Weights of a small mixture-of-experts language model, trained from scratch on English Wikipedia: 40 experts in each of 7 layers, 224 tanh GELU neurons an expert.
Below are experts of layer 8 (counted from 0) of a mixture-of-experts language model. Rows are named router (the router's row for the expert), up (a neuron's input weights, with its number) and show model dimensions 0-191. Each number is 200 + 30 x the weight over its row's rms, rounded and kept within 0 to 999.
After each expert's rows: "gets" lists some tokens that make up at least twice as much of what it gets as of all text; "comes after" lists some tokens at least twice as common just before its tokens as in all text. This comes from a sample of Wikipedia text that the model never trained on. Tokens count by the router's weight.

# expert 22
router,224,167,250,208,224,161,212,179,184,184,227,189,146,248,174,180,233,186,174,222,232,157,222,245,245,215,173,223,144,170,159,170,200,178,190,187,177,252,161,189,257,146,189,244,217,171,165,238,231,231,202,184,195,232,220,192,207,155,182,213,193,179,206,204,195,125,253,215,205,194,212,215,211,217,157,206,178,190,215,225,213,207,154,240,157,176,204,190,135,139,198,248,223,202,273,224,130,213,198,223,199,160,229,182,232,252,235,169,173,226,233,161,214,242,249,183,261,249,235,182,188,237,213,170,183,195,214,134,186,222,181,191,188,202,212,152,172,182,212,264,201,220,190,236,134,200,188,151,228,179,226,221,251,172,216,190,220,237,176,184,196,197,199,194,188,196,211,193,199,200,216,236,195,176,221,192,187,220,177,152,207,237,234,196,207,217,245,195,248,233,201,197
up0,198,160,260,205,217,218,219,180,229,226,233,168,230,176,190,198,244,206,172,212,181,224,253,234,207,200,207,233,171,193,259,215,170,221,168,187,219,203,220,189,225,171,227,175,207,202,187,229,234,198,212,226,212,215,189,241,163,183,182,237,200,198,192,260,255,198,187,184,125,213,245,136,201,193,186,205,189,163,180,218,206,176,127,224,153,137,204,148,166,205,244,180,230,183,240,185,180,175,241,199,213,214,210,129,178,212,198,169,119,193,221,159,182,245,169,206,194,222,210,194,226,113,174,188,249,226,178,157,186,204,196,135,221,214,160,144,207,210,162,168,165,154,169,171,171,164,243,186,191,206,171,215,181,214,253,210,174,196,227,208,181,180,185,228,241,242,174,234,146,194,231,225,204,179,220,174,192,194,147,160,253,225,197,174,240,201,209,221,209,210,183,209
up1,216,203,191,185,136,229,196,186,224,196,220,199,187,175,180,192,188,217,198,197,234,151,202,195,220,205,185,231,171,161,200,162,149,170,191,237,174,218,208,244,220,180,203,255,253,196,208,200,223,204,202,217,223,199,219,229,269,208,214,214,217,213,193,201,189,252,213,195,215,215,200,192,206,215,205,191,251,243,180,194,224,230,174,188,145,239,201,189,222,123,231,125,256,198,233,196,247,175,264,159,175,155,149,181,225,185,122,262,186,231,169,209,224,215,206,157,138,209,167,195,173,165,217,132,254,207,179,162,194,207,192,174,191,205,212,251,167,243,224,165,201,189,224,189,197,190,245,185,189,218,214,157,213,251,154,198,178,181,198,220,234,233,181,222,214,255,198,174,141,121,165,198,199,273,187,180,193,233,203,167,215,266,207,183,215,198,191,185,183,190,184,180
up2,214,178,164,193,197,164,140,207,215,238,254,202,217,210,222,208,226,200,188,237,229,220,172,179,201,163,242,196,161,231,169,200,200,207,223,198,188,168,196,171,204,221,222,220,234,223,179,190,228,177,183,148,218,228,213,184,233,217,210,177,181,246,242,144,177,172,165,212,182,140,155,272,191,177,223,179,223,183,192,252,195,185,218,151,224,220,226,171,168,207,180,216,192,182,206,170,148,176,189,190,251,173,177,148,222,199,196,172,164,191,191,238,194,168,144,206,262,193,256,207,193,180,175,174,197,159,219,210,205,186,161,159,156,193,196,209,171,234,259,185,196,176,224,179,172,235,267,233,224,212,175,241,206,211,183,161,196,236,181,171,199,229,217,148,150,234,256,176,118,178,218,236,200,162,191,189,199,212,219,284,209,219,243,207,231,223,273,175,179,200,240,244
up3,198,288,241,160,197,137,183,181,244,161,237,150,177,249,235,171,153,222,141,193,174,167,254,219,228,168,207,127,222,217,224,206,230,178,174,225,218,249,170,218,233,211,205,188,262,146,199,175,206,197,240,210,262,162,189,174,211,186,227,211,214,224,224,236,225,187,234,211,209,133,222,151,205,196,218,246,202,193,189,223,248,156,168,175,194,194,182,223,193,184,200,258,160,181,217,237,192,211,213,190,186,217,238,219,187,224,174,193,173,212,164,201,190,241,200,165,171,228,211,150,216,221,142,172,172,243,230,213,183,189,231,193,246,269,186,216,195,197,204,167,176,185,184,234,212,231,230,201,188,208,236,210,186,157,213,166,208,237,172,232,143,220,213,206,179,200,220,170,239,246,177,143,162,221,184,203,219,196,160,162,172,213,201,213,223,249,154,201,205,202,196,158
up4,153,168,214,152,181,222,168,174,225,164,212,180,178,171,188,228,172,161,210,196,163,184,249,176,214,184,240,210,204,187,160,241,197,226,217,180,176,176,228,167,185,221,176,175,223,226,189,253,180,166,208,233,238,228,206,157,232,194,206,192,203,200,221,208,226,195,203,160,206,212,199,138,175,202,215,190,226,195,202,237,243,169,142,191,230,170,213,150,192,219,172,217,230,169,235,214,201,229,208,262,185,165,219,218,197,278,255,191,234,240,154,172,189,253,148,237,221,170,206,237,198,241,215,144,213,187,183,212,195,184,149,158,244,216,227,198,234,225,244,160,223,129,176,156,184,177,233,162,225,183,160,245,206,191,182,150,245,192,272,215,169,220,227,222,181,203,205,192,154,155,172,204,212,208,181,200,191,155,215,184,254,206,199,189,224,157,207,224,235,269,256,180
gets: " the", " The", " a", "The", " its", " this"
comes after: " of", " in", " the", "'", ".", " to"

# expert 28
router,217,189,207,190,161,176,188,224,168,167,221,245,152,257,195,152,208,191,186,209,244,180,217,206,203,266,195,192,195,214,175,215,179,189,158,203,186,247,181,264,215,190,172,228,267,199,125,244,189,166,193,196,212,178,221,216,197,171,205,207,173,175,210,187,188,210,187,236,190,120,226,185,206,190,206,216,172,166,175,239,205,240,166,218,152,206,196,207,179,212,201,226,185,163,200,211,142,223,173,229,206,147,182,245,267,204,243,170,206,193,199,179,226,189,225,197,251,266,184,266,189,199,153,171,224,203,190,194,187,231,183,172,209,245,173,192,172,161,216,183,122,219,239,227,199,175,197,170,202,215,169,192,227,216,246,166,188,211,213,196,154,223,161,198,177,158,219,135,196,169,175,198,167,201,239,153,190,209,176,154,227,219,253,246,241,267,230,232,239,194,228,239
up0,239,200,213,207,210,186,194,173,180,207,223,211,205,203,219,207,183,180,230,215,215,180,193,218,264,226,225,118,243,180,137,217,176,182,218,179,212,187,235,280,202,176,163,195,179,247,132,262,182,188,217,224,233,200,196,151,197,191,226,254,246,161,227,206,191,246,240,274,172,202,211,230,218,171,217,194,186,185,215,186,185,185,152,163,120,171,176,195,145,183,200,171,208,159,199,188,163,233,158,211,212,189,163,199,243,182,197,160,219,183,187,170,211,198,218,213,215,202,183,247,166,217,192,202,222,176,210,195,235,190,175,209,191,268,221,221,248,165,135,171,197,196,189,226,208,198,187,246,227,194,188,245,185,191,192,205,189,253,247,267,130,232,155,211,194,198,193,235,163,176,231,156,184,207,182,200,202,270,184,206,205,151,200,219,165,195,162,218,247,178,230,225
up1,194,197,242,183,176,210,228,196,176,200,203,219,166,236,223,184,170,200,209,211,197,180,213,143,207,181,197,254,225,167,124,183,208,209,182,198,197,176,180,176,213,124,173,221,211,146,149,193,199,186,261,228,214,242,267,192,216,226,230,243,252,161,184,153,222,173,258,210,161,236,195,213,196,185,202,198,212,217,164,215,203,183,202,208,197,193,220,221,198,201,175,186,227,207,191,204,140,157,173,195,204,133,208,265,233,274,192,196,217,218,251,231,239,227,178,205,186,219,227,216,165,190,197,228,175,203,266,214,236,192,181,174,233,195,203,196,200,147,261,226,230,193,239,230,214,212,208,193,196,225,136,220,191,154,207,143,164,240,177,185,234,268,237,172,196,198,231,185,224,135,231,234,174,178,201,191,186,180,155,183,209,188,254,211,161,222,225,225,187,237,130,187
up2,188,235,225,175,181,182,183,174,136,173,242,194,233,179,148,182,230,247,254,235,253,212,157,172,200,149,202,221,169,183,201,232,179,126,221,162,170,192,215,169,222,188,206,268,234,171,204,224,135,205,220,206,201,172,195,232,231,205,199,194,231,191,229,232,256,192,199,202,184,198,181,199,240,234,204,217,197,183,142,233,202,223,157,178,176,183,204,179,215,154,183,214,199,200,249,173,191,232,162,203,181,195,170,245,208,203,186,112,158,255,211,191,229,221,240,196,230,200,188,240,235,212,155,145,237,165,176,176,202,193,178,205,190,155,232,211,153,223,195,193,216,237,224,217,163,217,247,145,236,185,201,227,186,221,248,200,190,175,210,218,146,222,197,170,238,191,203,229,154,241,216,202,168,185,193,181,278,180,168,163,246,234,225,218,201,204,240,246,214,212,176,161
up3,230,186,229,189,178,187,169,180,206,244,191,212,149,177,166,182,200,155,215,225,155,205,207,198,183,196,157,236,215,186,211,173,198,199,245,237,242,244,176,232,201,231,206,224,189,175,224,186,236,144,192,216,156,206,284,195,223,207,137,219,175,173,168,215,209,195,209,178,208,276,181,179,239,198,218,180,159,169,196,208,208,153,196,228,191,183,229,184,162,217,189,172,172,209,188,184,171,204,184,259,215,171,202,209,151,209,194,215,172,202,236,200,238,154,231,219,187,208,189,256,219,217,166,182,182,216,198,188,170,225,172,227,248,177,154,197,145,94,125,241,169,203,188,199,247,204,278,195,220,216,184,217,193,223,282,173,210,216,162,158,211,290,206,175,183,253,194,202,201,228,213,221,178,232,204,178,182,197,213,227,201,229,204,197,136,236,172,201,189,209,166,209
up4,228,212,266,217,251,195,259,159,192,182,212,197,126,223,231,162,179,173,187,219,233,173,210,212,175,232,204,168,186,214,225,234,225,230,178,163,185,176,191,184,210,189,199,203,184,251,181,229,207,223,206,190,197,220,245,196,198,223,183,219,229,150,210,196,186,207,217,215,211,171,235,171,222,137,238,233,161,169,209,198,212,119,217,161,216,154,183,267,254,189,233,87,190,159,174,163,172,194,164,204,146,233,165,197,223,225,244,208,198,240,216,193,198,184,238,176,172,193,243,194,234,191,194,262,196,210,227,201,229,175,183,207,165,235,200,206,215,161,218,171,169,204,179,235,220,192,288,226,204,164,189,202,161,215,219,175,229,227,199,201,188,239,146,214,107,191,226,182,199,193,209,211,223,230,162,221,191,182,189,185,164,191,153,201,216,235,203,200,211,159,243,214
gets: " he", " He", " it", " It", " she", " She"
comes after: ".", ",", "-", "\n\n", " and", " that"

# expert 25
router,230,211,227,211,168,167,200,165,173,176,215,204,167,239,191,170,276,162,201,187,240,133,202,208,244,189,174,152,157,176,148,216,225,167,218,202,163,236,215,227,276,212,148,255,230,177,187,216,208,181,171,217,231,215,229,135,213,162,199,220,179,177,158,201,231,183,235,220,245,205,229,207,244,199,207,226,174,211,163,222,225,230,152,216,193,246,176,191,183,193,173,200,165,191,234,193,179,205,170,216,156,195,202,203,236,194,263,219,220,183,261,189,218,221,223,170,203,219,213,217,187,217,175,182,182,179,185,121,184,238,180,162,224,195,172,192,186,140,216,236,198,238,222,233,189,223,249,139,199,202,246,206,191,136,265,192,190,227,168,234,180,277,218,170,215,237,232,178,199,170,181,227,177,217,207,176,159,203,164,186,222,236,226,201,189,227,241,241,237,201,230,201
up0,177,217,211,161,167,212,212,188,204,207,241,197,134,209,243,172,211,182,208,180,188,157,189,181,218,198,186,230,226,213,195,227,153,168,188,158,176,198,262,199,216,187,216,203,163,237,175,198,241,188,151,188,161,216,214,171,197,168,165,254,202,104,200,183,205,201,219,170,197,190,219,264,263,187,165,223,241,194,201,193,215,191,272,219,203,218,225,150,193,163,216,242,167,238,173,238,194,188,209,210,166,215,221,195,217,182,198,175,187,226,228,134,165,211,200,222,181,190,188,215,126,213,207,200,177,167,214,213,228,240,162,254,252,208,190,203,163,198,178,183,182,211,165,120,193,132,155,201,220,193,168,208,216,237,186,203,226,243,232,250,200,258,278,200,213,187,203,209,169,215,205,261,198,179,170,184,179,255,186,242,164,177,198,225,159,235,181,172,229,168,173,202
up1,217,235,193,248,160,171,191,145,178,188,210,225,213,204,157,154,193,189,184,209,205,235,229,228,270,213,160,248,144,164,187,177,195,202,208,207,240,152,187,207,166,192,186,206,216,254,130,214,187,166,205,202,237,238,235,162,239,263,220,239,183,186,218,200,244,242,142,215,206,199,147,206,193,207,206,190,188,196,218,210,180,206,151,228,183,219,229,190,168,158,201,179,175,157,213,204,141,181,208,193,196,205,219,263,197,181,199,188,220,208,223,179,146,203,220,247,183,192,226,189,161,230,207,186,213,175,213,144,212,236,226,163,235,194,183,200,213,201,171,206,237,226,227,215,223,222,163,194,196,153,173,194,180,175,163,236,174,176,194,258,186,251,187,228,234,142,268,191,205,165,209,225,171,119,242,221,203,256,196,187,257,257,212,228,215,150,136,187,211,220,197,196
up2,240,134,238,270,206,188,241,175,205,171,205,189,213,237,179,256,215,186,205,228,202,180,197,251,205,204,181,208,167,188,183,169,224,209,204,209,205,204,186,217,201,189,200,190,131,249,189,183,219,210,236,172,187,197,209,197,215,83,165,196,166,185,203,218,187,200,204,193,227,194,185,187,238,236,150,188,178,187,261,214,148,187,264,243,176,204,232,190,165,208,190,226,181,184,180,173,158,162,170,287,204,242,213,192,203,166,209,220,128,209,232,157,225,209,246,190,206,201,235,181,202,141,199,206,212,210,210,189,171,285,140,225,254,164,130,176,236,202,212,179,231,169,232,194,214,142,209,203,223,217,183,194,240,184,231,201,180,223,188,171,225,231,169,192,189,245,231,224,209,143,211,201,188,214,177,191,199,183,182,200,198,196,245,212,150,141,196,191,239,224,213,196
up3,158,202,147,180,218,188,168,204,225,237,175,198,216,159,165,214,181,210,226,204,167,163,251,191,206,190,134,310,155,217,211,249,192,183,221,181,211,199,170,198,174,226,240,248,193,158,225,207,223,217,189,177,163,211,244,193,187,186,186,192,239,148,216,190,224,199,182,204,206,240,192,190,174,118,241,182,245,211,150,239,225,213,188,204,153,176,225,177,236,178,234,220,166,179,192,265,216,232,188,202,191,228,201,167,204,191,178,148,228,247,225,190,211,232,186,224,180,200,189,212,244,229,213,158,202,221,199,146,168,199,187,185,176,217,229,187,213,234,244,231,171,183,239,238,214,223,191,179,204,197,259,222,259,240,159,216,228,168,227,215,203,227,215,243,231,199,223,243,152,146,193,189,173,150,197,208,228,203,178,184,208,250,111,240,239,216,213,170,175,200,226,217
up4,157,164,174,245,192,186,203,158,181,166,237,199,193,187,199,174,189,179,162,217,214,209,150,274,185,204,223,145,198,198,236,225,229,200,218,173,192,240,201,221,245,213,169,279,164,195,204,138,243,185,229,219,190,202,178,188,221,178,224,232,199,216,226,167,166,234,187,200,157,185,209,224,186,211,221,221,235,187,248,191,248,167,186,238,192,171,189,262,184,228,239,238,198,172,175,204,181,242,208,160,194,197,212,196,227,221,206,205,184,226,156,263,181,221,175,196,217,207,261,207,200,212,172,220,198,175,279,227,193,162,157,220,198,165,225,221,175,187,206,136,181,208,189,154,231,173,226,224,208,193,204,161,176,173,240,206,189,281,165,198,172,199,159,179,201,213,179,188,201,189,225,234,184,220,214,219,154,179,239,132,213,193,165,151,173,162,309,183,250,203,211,228
gets: " was", " is", " a", " also", " had", " were"
comes after: " is", " was", " he", " as", " He", " It"

# expert 31
router,266,190,259,197,196,164,147,173,149,109,184,204,151,205,244,186,206,200,219,214,266,180,190,204,168,209,204,187,225,191,200,197,221,212,199,164,192,195,189,182,265,155,197,237,226,191,138,198,201,207,183,182,177,207,206,197,224,148,181,255,204,154,213,196,183,170,199,205,224,218,215,209,212,226,173,262,177,172,183,215,216,243,202,250,158,224,172,194,192,174,226,220,225,195,233,175,141,224,141,235,203,130,197,223,185,230,244,203,227,177,228,146,205,191,188,190,206,225,245,258,169,186,163,187,205,196,243,145,192,184,180,169,236,175,187,156,167,183,229,252,219,246,225,259,163,195,224,200,184,209,187,236,220,183,196,191,212,173,204,242,172,204,181,188,174,219,196,210,192,154,238,192,158,158,222,168,164,219,150,129,174,232,216,229,179,218,227,236,252,217,220,219
up0,267,216,219,198,139,188,194,141,204,184,185,222,179,180,182,150,210,179,163,210,213,205,229,189,233,200,170,179,185,194,240,218,173,199,201,159,257,225,266,195,226,227,160,207,190,217,210,208,187,183,177,197,197,192,116,218,173,201,156,246,207,200,163,193,145,260,203,183,264,212,200,209,163,181,157,208,249,207,185,221,217,208,235,246,132,122,181,178,134,233,208,222,237,214,170,169,250,221,195,205,170,177,218,194,190,223,167,221,180,178,176,213,243,243,168,196,198,219,197,232,185,210,192,157,185,192,216,204,130,200,188,221,223,214,141,184,182,136,193,245,216,187,212,154,139,193,206,169,176,181,203,231,234,189,199,224,244,163,207,180,200,183,205,226,254,211,157,209,181,188,200,148,249,160,175,140,207,205,223,216,179,217,202,199,246,254,176,198,200,223,245,187
up1,248,214,264,196,162,198,200,254,189,216,216,204,190,247,174,185,259,217,213,223,231,180,208,224,211,179,184,212,227,184,186,230,172,187,221,232,205,225,211,281,185,165,192,199,230,266,184,235,241,212,168,216,246,223,208,229,239,225,205,202,186,167,198,204,232,208,153,189,208,178,187,162,209,239,207,195,173,190,187,172,231,233,165,191,115,238,210,229,185,188,210,229,163,222,196,178,189,253,194,205,165,172,186,205,177,230,197,206,201,219,242,184,203,187,158,187,186,233,258,172,180,192,213,248,218,186,184,148,146,216,214,206,226,198,160,165,201,185,179,198,240,222,170,226,233,177,244,214,194,200,168,187,192,204,216,238,248,208,193,197,176,312,190,191,193,153,192,193,219,218,261,211,215,124,134,210,176,167,107,221,203,173,201,181,186,254,182,251,185,227,237,200
up2,228,219,200,187,148,164,224,191,187,221,221,203,171,258,242,191,256,169,180,275,202,193,185,213,197,195,140,173,201,203,163,184,219,202,197,197,189,255,215,159,209,158,213,236,240,217,196,224,207,174,206,177,182,187,191,137,267,193,190,253,197,233,224,187,219,228,175,188,124,186,249,182,245,152,215,165,179,194,237,218,172,228,200,217,191,162,191,147,185,194,206,180,247,207,161,139,231,215,205,157,194,201,222,220,183,184,217,165,204,225,201,168,221,204,197,249,192,247,187,219,192,218,238,178,165,244,254,214,226,235,186,192,230,250,235,242,152,203,214,198,160,190,180,206,143,165,228,151,230,222,194,184,177,163,171,205,218,159,176,137,242,227,200,162,180,294,206,177,221,182,174,167,182,190,178,228,145,236,194,180,191,234,203,267,212,213,206,221,205,216,210,190
up3,179,242,246,259,204,146,235,172,150,205,140,240,198,196,245,127,245,180,168,180,234,229,210,182,201,218,213,182,160,225,187,241,237,196,184,203,226,253,155,146,236,213,230,218,198,199,180,209,205,173,216,236,223,249,204,220,250,175,159,238,200,188,192,204,186,199,179,212,209,187,211,171,213,242,197,193,187,175,211,215,173,225,195,201,267,160,215,194,151,186,215,181,165,223,248,219,222,265,247,154,183,204,209,188,205,209,199,175,225,195,146,194,211,185,197,219,170,172,173,222,207,204,212,214,254,208,197,195,181,232,238,259,270,210,195,180,153,146,130,253,222,217,170,182,236,156,258,170,226,172,179,116,187,206,190,180,178,251,181,200,196,200,195,147,169,208,220,156,184,168,194,216,169,215,217,149,228,193,190,213,220,201,183,197,185,206,227,183,141,188,165,214
up4,237,152,170,223,190,147,245,176,203,209,246,186,179,186,218,140,202,190,235,208,238,138,215,201,190,137,192,196,199,243,163,211,215,210,220,202,125,192,167,204,236,178,197,252,225,187,210,214,217,185,186,192,199,184,197,214,219,185,211,192,196,157,175,169,241,232,242,238,166,186,200,227,227,190,123,184,207,165,166,203,238,230,222,237,156,229,199,190,211,174,191,153,236,220,200,216,158,220,185,189,219,235,167,244,197,205,211,158,249,223,184,206,219,170,196,246,225,223,236,174,167,176,180,182,164,246,188,192,219,182,227,137,165,261,218,177,179,209,238,195,221,185,230,287,163,186,197,169,223,147,212,186,177,202,194,147,206,197,179,183,148,196,101,198,157,181,234,232,152,181,196,152,184,215,184,217,201,148,176,215,214,258,222,227,242,203,174,209,219,213,172,211
gets: " |", " an", ";", " one", " a", " part"
comes after: " 0", " a", "%", " 1", "  ", "0"

# expert 19
router,255,173,231,189,166,196,179,186,162,163,211,212,200,228,150,195,218,137,158,252,229,157,167,226,261,187,243,192,186,177,169,207,192,179,146,200,184,189,212,207,241,164,233,214,216,210,124,216,221,208,200,183,196,235,226,188,199,186,211,222,195,177,177,161,181,170,179,219,236,155,214,180,246,245,205,239,192,150,150,208,184,218,186,165,173,213,222,206,179,151,213,155,199,177,208,203,192,166,194,271,196,200,178,202,232,232,173,144,211,199,196,205,213,202,230,231,230,235,260,263,167,215,147,182,226,155,254,144,187,223,166,195,237,205,181,191,192,182,193,203,136,281,196,242,179,207,212,200,252,183,193,213,227,169,228,144,188,219,164,201,184,213,168,166,196,202,222,201,196,182,233,187,129,187,238,191,150,214,160,174,236,230,241,245,205,201,202,248,228,211,222,186
up0,205,220,158,177,205,155,207,201,175,210,219,217,178,241,220,202,208,186,140,233,185,128,164,249,235,208,185,218,247,253,177,247,157,193,196,215,214,177,194,174,213,174,211,212,194,200,183,223,221,225,146,210,232,208,257,151,260,196,162,171,191,211,194,211,166,197,222,216,218,183,238,171,206,168,220,179,214,151,249,136,232,166,167,228,155,192,207,225,167,196,204,224,222,194,179,188,174,169,198,135,146,206,176,235,191,250,227,202,192,208,231,252,196,182,127,197,189,199,189,213,183,222,152,202,163,199,238,174,190,234,174,162,226,261,203,184,200,126,186,221,176,173,210,184,160,194,213,211,163,172,227,222,236,198,261,224,242,164,239,170,213,248,194,212,233,199,195,179,209,254,202,130,216,214,154,224,211,237,163,219,214,253,197,181,182,250,225,139,187,207,186,174
up1,188,217,216,185,215,173,208,215,260,237,216,189,209,212,168,180,208,178,184,211,203,176,153,104,220,221,218,143,186,138,189,225,196,238,186,235,214,212,166,191,183,183,153,207,186,190,161,152,232,198,177,202,209,232,174,243,209,224,229,201,206,194,216,184,179,182,152,233,277,196,191,200,233,232,194,227,153,192,219,187,250,220,184,189,187,274,144,178,195,153,217,185,175,230,180,237,201,194,182,178,252,164,161,192,207,273,187,155,224,167,237,267,210,215,222,187,174,170,186,206,200,189,192,167,173,272,204,190,209,218,192,161,222,205,146,209,200,171,227,250,138,178,196,262,200,222,233,183,181,162,213,209,202,205,228,246,217,159,169,232,214,243,168,220,203,168,238,235,195,224,175,201,178,154,198,200,177,193,173,181,224,211,190,231,248,252,195,202,192,275,252,172
up2,228,160,246,234,214,209,253,224,111,200,214,221,198,228,203,250,211,185,204,219,253,170,226,235,179,194,228,181,198,179,137,181,220,203,206,208,213,158,188,223,249,223,111,235,243,183,137,180,194,154,207,243,169,182,212,193,200,167,195,198,168,175,136,205,217,168,218,107,220,210,166,197,263,246,169,238,198,206,205,234,191,177,206,176,153,201,171,200,209,259,155,219,239,242,231,222,166,197,160,183,185,257,235,229,217,178,162,211,228,213,217,196,177,247,195,177,145,251,285,204,174,173,207,185,197,177,220,188,143,203,196,156,169,183,204,166,180,177,202,171,183,216,150,198,157,214,180,234,188,206,175,195,200,197,163,200,187,172,204,228,198,246,225,209,188,214,265,196,194,183,176,218,202,215,170,218,190,179,219,241,180,207,245,213,214,223,208,208,201,199,179,179
up3,232,248,204,238,234,179,231,238,148,161,193,192,228,223,164,217,221,154,233,150,241,191,170,217,193,204,170,168,148,213,209,216,192,162,205,183,236,229,188,152,204,177,212,186,174,234,181,181,209,231,183,151,157,225,229,176,237,197,212,170,179,243,230,163,242,206,200,230,187,194,194,168,190,139,181,231,128,194,210,190,236,222,213,146,183,184,274,186,170,186,208,162,209,210,213,227,204,146,251,267,190,245,246,179,191,204,148,190,168,193,204,156,257,170,168,166,227,155,201,222,257,198,201,184,203,156,194,206,220,185,221,186,252,250,172,206,175,168,131,249,206,231,183,185,159,155,195,211,255,177,221,174,211,191,194,170,227,183,184,188,201,203,182,194,192,228,199,238,198,203,166,162,190,160,183,212,164,214,137,182,171,191,142,188,168,205,244,199,177,236,229,171
up4,218,170,188,195,177,217,160,217,138,192,201,209,185,226,244,185,137,199,269,178,189,229,203,172,142,230,201,229,212,169,180,183,194,218,223,195,144,139,137,183,215,217,257,233,214,147,168,233,210,179,201,151,224,173,245,212,186,121,198,162,221,192,186,190,196,169,206,220,178,139,273,209,182,203,180,195,199,181,204,205,169,185,223,252,180,213,185,169,213,165,227,157,173,173,177,195,218,179,238,170,182,241,193,166,199,287,162,216,171,236,224,220,190,205,173,147,186,264,229,225,206,257,225,149,213,164,178,172,160,254,154,213,237,179,177,138,208,219,206,193,201,222,179,206,185,226,221,195,174,220,159,184,204,170,207,181,189,224,188,146,226,212,173,174,245,222,190,224,184,211,192,188,184,169,136,124,193,188,198,206,198,222,181,195,189,198,213,232,197,211,164,200
gets: "-", "|", "\n", " |", " •", " National"
comes after: "\n", "-", "|", ")", "  ", " 1"

# expert 32
router,226,195,267,194,180,190,227,160,207,165,225,217,187,215,149,178,249,179,241,227,262,180,243,227,217,206,198,199,156,174,162,202,185,174,168,165,182,215,201,234,266,189,185,238,246,185,185,195,209,166,218,156,230,188,220,134,216,126,194,265,189,135,217,190,234,204,181,189,214,151,246,194,176,207,148,237,168,196,216,217,195,202,195,195,164,204,203,217,213,189,226,241,190,138,232,160,174,188,188,187,153,244,239,236,220,211,231,168,251,209,252,136,223,239,244,182,215,241,245,199,135,152,185,171,185,198,229,140,198,232,186,180,199,198,200,166,171,172,213,250,184,219,219,226,179,150,205,192,222,198,172,190,213,151,208,173,238,209,157,195,206,254,201,172,192,218,243,184,204,166,225,211,204,168,180,188,151,239,156,192,243,203,208,204,214,224,217,174,182,235,211,200
up0,140,183,181,210,223,165,234,145,174,181,251,237,242,149,232,164,202,197,202,216,210,187,229,189,215,240,178,170,167,201,217,211,243,225,215,210,189,203,210,240,205,210,182,212,195,229,186,225,217,212,171,166,175,186,257,197,168,170,169,218,224,257,163,189,195,265,219,297,209,221,215,172,192,115,181,172,183,157,235,191,193,192,134,207,208,190,154,195,179,204,188,141,154,218,184,189,186,279,235,210,203,236,154,218,193,217,201,155,222,212,189,233,215,217,217,210,229,193,190,223,180,158,207,204,207,236,209,177,196,172,206,211,205,199,163,242,237,223,202,151,177,203,212,187,228,162,245,228,248,146,185,222,188,184,175,175,228,161,192,232,187,191,260,175,210,208,243,203,192,128,221,147,244,194,160,242,198,179,221,181,199,203,185,186,198,252,219,216,229,261,262,213
up1,179,217,187,191,234,157,235,202,164,196,238,233,211,171,167,199,141,181,197,198,232,160,202,170,226,181,236,174,190,211,210,170,224,197,211,180,225,206,204,186,242,188,197,211,205,212,217,207,180,225,188,200,204,198,175,193,235,285,207,229,189,183,206,151,293,259,205,247,191,151,234,219,219,241,233,179,176,224,200,247,173,247,219,173,155,212,140,230,190,212,214,197,204,229,135,176,179,184,188,186,129,163,201,214,191,167,199,178,198,182,220,202,222,239,186,203,185,151,254,181,215,175,149,207,208,181,173,238,264,190,175,214,193,207,186,153,182,166,204,209,229,238,200,224,241,194,271,196,225,211,197,176,226,243,201,236,243,208,219,224,196,275,155,219,155,140,197,223,207,215,171,211,181,183,128,202,198,202,141,206,161,241,182,186,191,200,204,276,196,162,208,152
up2,210,166,212,256,179,184,245,223,203,177,203,170,140,251,150,174,146,199,228,176,196,211,235,217,204,194,170,171,193,151,148,198,201,164,241,245,209,235,209,233,209,120,199,167,261,205,173,174,244,211,241,188,188,217,177,184,218,162,188,250,167,156,191,189,182,184,221,277,175,199,202,257,183,215,167,228,192,140,223,215,195,206,203,218,159,264,175,181,208,156,232,191,206,228,201,183,183,175,224,218,226,196,243,190,215,208,203,157,229,164,174,167,235,183,217,222,173,231,202,201,198,258,206,178,154,197,227,214,174,225,183,202,182,226,224,162,207,163,249,243,166,242,199,253,215,200,225,209,213,147,240,165,190,214,157,206,211,199,273,245,188,193,205,153,221,188,188,238,187,224,208,181,241,218,204,237,189,211,224,225,193,203,234,197,237,256,172,194,202,292,192,204
up3,233,202,190,202,174,214,209,162,147,165,158,251,228,182,165,210,224,152,219,149,218,215,205,208,213,211,243,214,140,220,176,192,181,165,175,180,213,232,187,222,256,206,181,215,187,171,204,282,161,227,225,232,220,191,192,160,170,249,157,233,201,272,210,175,176,235,191,220,146,227,212,182,235,248,177,171,219,162,193,225,102,206,150,230,156,244,187,173,168,202,172,208,156,175,235,223,168,236,203,239,219,187,225,193,227,193,210,163,191,180,176,179,210,176,193,187,204,227,173,209,202,149,217,189,205,201,260,207,195,225,189,179,171,245,191,226,206,240,194,211,168,151,209,217,218,191,233,193,186,169,161,182,201,196,179,164,191,150,149,155,179,235,166,191,227,187,187,132,197,240,191,216,160,230,149,172,247,189,209,205,227,177,179,212,227,271,194,219,190,189,261,204
up4,247,253,228,168,217,158,221,198,227,149,178,202,171,194,217,180,201,202,226,204,242,211,213,190,188,204,191,237,225,161,203,243,238,155,142,128,199,268,241,167,232,161,199,220,255,176,202,202,149,213,147,150,224,195,207,171,206,202,211,185,218,207,223,242,237,199,214,155,190,226,274,208,212,206,160,250,151,219,188,200,199,243,161,177,179,181,187,201,171,238,253,201,136,188,200,158,140,191,191,212,228,209,178,227,176,241,235,196,196,208,243,194,223,191,229,177,210,193,162,172,162,184,230,236,232,145,230,214,154,213,162,201,224,170,225,236,154,223,231,178,150,195,189,164,201,214,234,176,224,197,172,193,216,147,193,176,209,185,248,217,179,173,198,224,280,196,173,201,200,172,175,235,212,193,205,157,205,164,183,235,223,240,194,184,212,155,248,198,215,219,264,206
gets: " the", " his", " a", " to", " all", " their"
comes after: " in", " the", " to", "'", " of", " for"